python train.py --num_hidden_layers=11 --hidden_size=320 --d_shared_expert=128 --moe_layers=[0, 1, 2, 3, 4, 5, 6, 7, 8, 9, 10] --router_score="softmax" --routed_scale=3.46 --init_std_router=0.00613 --num_key_value_heads=5 --head_dim=64 --attn_scale=0.125 --tie_word_embeddings=false --lr_mult_o=3.0 --max_seq_len=1024 --doc_mask=false
Below are experts of layer 7 (counted from 0) of a mixture-of-experts language model. Rows are named router (the router's row for the expert), gate (a neuron's input weights, with its number), up (a neuron's input weights, with its number) and show model dimensions 240-319. Each number is 500 + 40 x the weight over its row's rms, rounded and kept within 0 to 999. Numbers have three digits each.
After each expert's rows: a language model's description of what the expert responds to. This comes from a sample of Wikipedia text that the model never trained on.

# expert 44
router:542586467506524563514501478486485467442482511518529477451491538493551497541458531559574508408507496474598476506477495521543476467503457475557501471511482544511499527469435517444510524488465518428513500486482425449422564476496490504517412466
gate0:491460574500472490589499492521476477444538499480554537521424505525473411495473479482467423444495529448457493501546495542459492517510528559494498444454441505558500441521513545529430457551447563513510530502483465489582522485494481537562430550
up0:523491497464511481449505490427534464480478554519476567515432518508531516518486534510516588453469427546432476436484522539453436493504503493426446461527534509508489499482512458522498497505459505555540480583516471500494535529617441436488528447
gate1:455547516510507504515548477503528506469519528474542538506568445522487482477564488420480519512485532509539572476462476558503553472452543451512511532536531540504451446536461516519510478474456567532480452515517480522567500457564493472446509513
up1:591469494535512495453441490566470505535524568487428531534514504516553506552510538494432528585558477531479488464477496505498507517403483508577540500442539475412486468475471475519495516572489446521415478550535605491502435466432460474534449554
What it handles: Verbs after subjects. Main and auxiliary verbs right after a subject or relative that, in plot and review prose, such as had, went, dropped, feels.

# expert 38
router:534554491522472518480482439558457468521491490455481549494475480437480509493463444471518525454535519480479508487494583464519460460563544557422547558527467494534476472501531458516513491517512478471494453498518535475539467466574611502462535494
gate0:475412503531582532480538503525446407457507508523455493526520506523590491558519433519513544481407492495522474529508557491501538512479447464515531504497489491517513494516467432467525433528445498527570418471518508465481600468460490509502504445
up0:520456582526503489496449533530459451426438521534476478561458478474529544564456518514546545530500503592467476531567544554541536515478468481576500496613428525490518509492484536450512480535515463535483438505486461502464498499510441502548468505
gate1:505424499554556538468588522530500459546531499577491516535509493539511515500492456514495542542588494429489470505481512502562492501555484527485495585493484508516429530467600521497531499476424504448552540537603486420584544529505495468486554503
up1:547557544552511492569517513518550471509506544484611488499496454506475468545466498507584464530484442490541492547504484485485477561488496504525549529478526434540478450522511454538549504492573495479506513500632470539410477549530471514513468579
What it handles: Media and publication names. Word pieces inside titles of magazines, guides and publishers, and words like author, journal, Nintendo, director in arts and publication contexts.

# expert 17
router:516487489494529482462512557559426457484488555450481460484520514464461459468537526503448433578470531495507428485539450497481444497504482473476460517558482475528488551477559531466486554472531489565484500477478479537552475471442473504463498572
gate0:514592440373543515533477528531505561428511479545471452437491513521540489490420502474537499487466568480476458565536405523458550490587463552535462531452473539529485524495511477481511466435501548469542472523505567450493423602476488555522478516
up0:487472457513442431546523549509539493464467518390508566543484522502517430453411418493559563446447414489511459502569493496532460522539446473441480509443516520559501557452437572463572458538464520511461384506536465466585438467471529490511500544
gate1:503453439473503495416525575467509553433475490520581496438500519581437516554501396514555485498499489464484556505433510550511469514452544483462476498447443476504502443545508471547565509486477499507484491502625480502408556518432537504431441544
up1:555454457463508530490520529468502515484556523406492580449487520485524542474604497444467503483499434563464490465435504462478458528507527532546466541530467508496520483513438547501504531488479491453463491455499475499557449383538459477510531468
What it handles: Table cell separators. Pipe separators in wiki tables, especially election and vote tables, plus list dashes, coordinate marks like ″N, and labels like Votes, Total.

# expert 24
router:543458519464500495469526493551513505452508467459463455450537469521457484503546482546418418518536481504450441545509481487470471472500531515491473504519427467572495524517575449455483542475520492541520535489456450544565469503470514513475489574
gate0:538505424587461552527518482446466558521501440538449517596523545513488517467495450586470546501487478473409482513470546487587488516510462431537501585509501496556511487473486516515469549552483534552566538558505602529467478551465468471475565463
up0:442517541516488500496521466576507483545550483429485406437487496557519559506513472550440470492504481463618508552463501497465487520545473407501475426516500579450494483506544487496523457552564489502466463482474525505531464461541513496523497575
gate1:492550539519432522465489458542429473465575488461558416496451528499534438505463502546462516519528498509431527539465441427494535488534506541564504480495494514535471494525551474507543484470519419467555511384474538487541533448550449513499478490
up1:535477488491473413462444546541485484496510369559445420548500468490469519488472521468558488489489482444466565500589504551486535498479513499544500509568512470525460431561434490563512548498551452418503511483492496531520502440458469494486501545
What it handles: Infobox and table separators. Pipes, list dashes and field labels opening lines in infoboxes and tables, such as - Born:, Country:, | cells.

# expert 37
router:509424459462565491474521489418529454523472522496477407515538453502442494541572527552549461564514495514521517501516483434541523478456445523499527533489533506511446476522443510474530498564532459499458582478435469500485465513474506553480454446
gate3:529499477458549519487514430443490493535517520550480432424603485503541527473460519448446431444526449519557485518527482503600383477455507591511494514388545564447467483479490560467460519498491435497478534456467503475510410604548463512494497582
up3:442519464503519476572508491536512511560530546541468448524498479552494559489475487451532550483540477537530474476472478496546463489500401539507543544421504506553457492526520518546475510488403486464455488468467503445477541466512492620449491507
gate4:463469539485580431433500579541465507452505443497523441563548484467494471492476513451496482518545472544501490502516471463540552545510497518509471533504461499468549467491555541395506507534474537506471486527482581575567546483453485488508511508
up4:556528481476529378509444515483495482571526496455486513601459546498477480488493505483505462468479456469499563521459490496562527519533512591502470526477447499484591485432518532474495512591538504462491496499427534447555435544480469542524520522
What it handles: Infrastructure and institution nouns. Nouns for places, buildings and organizations after the or his, such as station, district, road, government, often in railway succession tables.

# expert 11
router:536485456482572512510473478436495492494493461493453506588555402449496479489453479462469517452456480466580451492488521497523505535471415541541499542485573492482529465475529425477515496519409504463413500488526472461461502507545442471470545458
gate0:540492463473514548425519515504482395475504502490417525495491508543504457510515561462485514499430505471498525516546470510577490502480539535464477459419492474522514495545505483498528505513472496513533487473505519470533479511489524495520503476
up0:529523495475512506507501492487511534541527499504508468558484441481546549511496467513537540561499507533493478566429603522468455537516512477476578543513443505523541482515560488423536491525466546471512448500545538535487497487486527488541519520
gate1:503493545432527537454490491564489477533594500462542430541526545502489528462528496443476501512445459582478516530412482501436528485529510494419501452457534501530467533529487502551496494436498547504468495564507536481524540443494457467558459514
up1:517530486457540455560458498495493520460506484462496472539532481418495520570477438492420504563537593580520521451571539492488488525472477479476481484497501400514456525552532514541467521434499544516436510446506448517492480507492471480435411454
What it handles: Arts and media nouns. Nouns and modifiers after an article or is in music, film and art text, such as film, album, song, (band), keyboards, soft rock.

# expert 43
router:524501432450522488457499587507514496426456541459493519500491501500459475456534492487436432530507510467544454473517447491471459510493513524502488482521508446522465526520581437416433536520498514537484517498450548569563467479444494547496482530
gate0:517524545613446450535564546517460452474514452450526546484555494497456508517522466457485463492445455578469515472530510526524430505556462494488507502481506507496512471462494524485537556469502528452574543511519509516500456513475496505531507527
up0:447492488462498532529497457510523588515496504529530541460467501498599525461412509520565461456484539438533523437547524477518448450500528515498559505531534492480517536497485485531513507562455489466516538495477500503430534519529454488493468570
gate1:488562447445457545457524455450549590492553480529476522416575416500447506446557478533516530469563518521455374510473456554563486503520464530530507517516503526551544549473591411484480433530522538581470494549462587519438498491571434485501514504
up1:530497476520534570409408522500538509505530501470417416492489508539542423503579537519478504543528493500491495544418445462484472503464463500508494445527454485506442457402556430490494499468459448516487531476568533517490521515509543551545562479
What it handles: Table cell pipes. Pipes separating cells inside tables, especially after headers and numbers, plus semicolon-separated number lists, such as Score | Team 2, 0; 1;.

# expert 3
router:528430450509483478440506471514522453498503458550582490411495557556480507522514497473520459569510428428460553414492529478414590486464568525462557439508534475490487548489554533569559493504522518491590480493444576570483473477502554583488464479
gate3:582515530461501533335501486482470520520493488515442497536481414557472512590380495471469494531462520547464462546414429483550520489585511487532554474499492495511521533511537516483516489446481498575451508457567567499444478512512453485495530529
up3:555487548445495504305493493519501477542430494559474489544516410459488485547503492476458416455458541545483511541443408444604478460493495434485461540492439527553541456492443499485497520468510543532487509512511497476479499471524495504513519507
gate4:493440532528416498572549516504534503506524492489506492492458477520586606573511459501493558473512532490488533506497536564547514489604430524500515549415504473580485487493489541519516522523493495477502567476483501464571501512488451498492518465
up4:544492431512493569508480460449558486514522462436447488472525483538563507494486516549425509464454469502497493420492481485570480555498434526532460516418477518482534505513519527506575564502539560404571474512501496458432424502552584503516540555
What it handles: Foreign name pieces. Middle and final pieces of non-English surnames and place names, such as Watten-w-yl, Koolhof, Brommapojkarna, Bartosz, and endings -ić, -berg, -ová.

# expert 40
router:487559557523500537477492477531475472406454530423453471501445467452602500486551444481454481451495570516451431476528535510491488464479529462548495502473485500513511502501424483485517453555515493490581488541502548453479533512523518489538527473
gate3:463447549570523467485515497576503552544542511535482522540454471531519482465501569567534531488483474497417505427578533579517448508577472442419527506501584461538566524481518558390515516500486437565619486532495579562509508482469501507531453480
up3:481459460525466456477452555502576505488502499445436505465528495480481499491452488480555450504519505475481548473485507541436530474450551524489546498483532507523481511450488424592475457514494486518489449483536524418566500522475464496430496503
gate4:508499476553462481447505486393447521519488571478448430443523503474532442514515528547485469574543547452524504440548459480485531476488532514477501492484479453509405484529472453550528492501395518484484544555552584502501488566517494465534470553
up4:488528470573514450487456480448503518510481518534481477472545513529486485524449433464497584491456468513501512520578554447467511446471479515510441533494467511518483485539464472556522494527510570512503476513503513529500533518502494562591513458
What it handles: Prepositions after nouns. Prepositions such as of, in, to, with, at following a noun or participle, as in proportion of, based on, according to.

# expert 7
router:469575474472518510459482489548500452425523536564497527495554547460484502561500556476557546422490473530447482519498504552515470484537520587440565500514446495459463521504494526507523516472451503468585469561490498464498431499510521484468510518
gate3:500563530467509514450579506519513523468467511447564460487522539514495563549560458561581434558527499543511512491414509462506471542472493553548528584531491446532418495441486547559523511476508561503518460524523557476461450538480464496436506474
up3:540506510449476474499441470450478505494432480539549527485531446518573536476617559468447465500525478503437498479540476514544392505524552504417560470461453518503494519492521455483478522484487410510493490510564419592489474529464459504501525489
gate4:454485480433497450510500539490486500485444400440411482529535536482534476535588509506491473481502573428506541518509472506516484519488451496480483463541498504433489546448535480474553481474577545530531496527455471526560468470448531529535453525
up4:506527459476527481513466499518479539539500490550569500474508501477544464517558439483474488478596479511475452467525494468370521532501636544530491543461525526451457492384534547518523437472540509531544525470508477490479484566464453489400479448
What it handles: Abstract word pieces. Inner pieces and Latinate suffixes of long common words in explanatory prose, such as -ations, -ability, neurodeg-ener-ative, sol-vent, ob-jection.

# expert 12
router:562546523531547570504525423482493500512464488532464438484481529477608498481488447474458523416423544450480461490487501522547497483519437469540460549516508506483519471491434494506527413518483514445536488551560526493498522552505482460519451483
gate21:509581530516441548521530526472511525511450468477518562517541476481582477440510558504497507468418532462448431484533527560544518533497497490469499415502558491509518520485493540479512466584594507480472536554521441491519508511548505486503502500
up21:531480499551510450520464504489465468535462451501453545491496415524517544456551550502551487493483520505465428448467480437502493500552518534483518474521569472525583481464466535505508444468488589547505470443442504507478499451442580523388483557
gate22:496482511522555571465541475405576506494526601535527485497542534463498520526474553486479532461531543500564486450484588529466416461432570575487493592486479580547495511406479527607498493549545480543579442455478401469487449545507466544525452521
up22:517467469536468450501462551523495523454563495486509434489479496535536448517507444527511518508506493524465485537505460453551541524495503453453492524499508518503540524439489502561450523421436497479534522479473525484506434464518431487491558594
What it handles: Biography action verbs. Past-tense action verbs and their following prepositions in career narratives, such as released, composed, joined, cut from.

# expert 6
router:420540467529463507525535431502525551512612493459537486478496473623492513504525464473442499436498527468449541517473491486550489492504525534512455473479468580511525468520482570479486469487537492465490493529548411554538499565507453495514430483
gate3:474540507552507524517530449467490499553497499463457454540462553501518505424429474454483506445514476563472496523426507579531440515409463465528472524470488441553539480484448523519463553444409480495462489465519509548552528511502478440573507515
up3:539439439486508546502497509551441481521514500527522518473390521531500461511534540503516522470547475493447428445463431467527529557545512545551465502504475584517437487527521500524461417525462481465602595511455480458553499458492456457536514499
gate4:525512541585475495537541523472531487467450491534467495552484562555504540500479434471443463416472497460566503593499470458573517523523513540483465423561423582488543507475486555487477473502599521532507518523469491505536530455547533474470598522
up4:489518467599565492500530505469511475475513530428544496515497477530490510538482523479463506514519528512449469467500516533517536540516488564490522488540490497479518493490478474488487486519524528539501489606509457497541445502498500493467525467
What it handles: Quotes, dashes, narrative words. Opening quotation marks, hyphens, slashes and line breaks in biographical narrative, plus verbs like died, released, and the pronoun himself.

# expert 19
router:449584594561529574495469466503570466427510519521473443502471566465615488523464516467501489438513567491540429527464491518569509525537454484545516517505525483518524510473406522434503446506485541439585485559474501495437483489497493490479514448
gate21:464517545442552445557530503469458482510490470523474493486538566532511482495496550462480522423459562495424484528514510447502497436542431482470534500483512446597503504496503510471443517494506534558517439498520507514494524491504472489524502585
up21:455416542481490543448470470499456462509482485482611534552487540467474498502415483447490457546513515492521483488554459470440452571531553434470467546463479531466456540514482501453482513505471472526517468497499550428579523484408470490491467503
gate22:478482473468491568529467444450544467473535481455547473541546481589532510486483515560500505495478479479543469540497571488501479506528483547547540466541466508504511530387555536525492406495426504520520490506506496471499482415564575465493508443
up22:431518538511514494533471479486489431488447510481532486544463489483420516454409488483425488502499522505473413534489437461482545444479516493479508477487466507511352489524457478529569466475472533468483500502415519508452574501550531454453510507
What it handles: Prepositions and conjunctions. Prepositions and clause linkers after a verb or noun in narrative prose, such as for, after, during, because, released on, than.

# expert 9
router:445470477450577557466528430513528450445490497465494512508619574479475488525553532531518475523479506512444474488457503528576495543531497547453513523529474494547463461495414517450536535532523512483459567475454574510439465516489499523474549537
gate3:527592475528489501519492451466506608524416520537504477480527522520575536471498479518616558490465508512497513491522524501547464578473551502557529423537477521487382564487503458470483492473457472478516516503514524515493516498559479501506482473
up3:464464508553501525510518488513517525546456490475484523460562489489507465417495489491502553511455517526613493540523497520470454474519485573426468455487449557498418458485509501476450454489466536523543572524419503471542468523514513497466446495
gate4:492469560568542588406476481478474501468458497532403505477535504574543520502447415493482478479479525483493469458502515541545532521513474492530522518547516494465462481474522496578484499527516469514480380487504503518488550550484511529403473530
up4:506474519502528506504552544488536532453507537499506542532503469574440461478545412518453490453478460476476565463458509510502454533503545535433493535445562551570512502478556550519462403475460541550510581465486566501521476495576532478501538533
What it handles: Noun suffixes and nouns. Plural and derivational noun endings and common nouns right after articles, such as -ation, -ers, -ies, people, Foundation, project.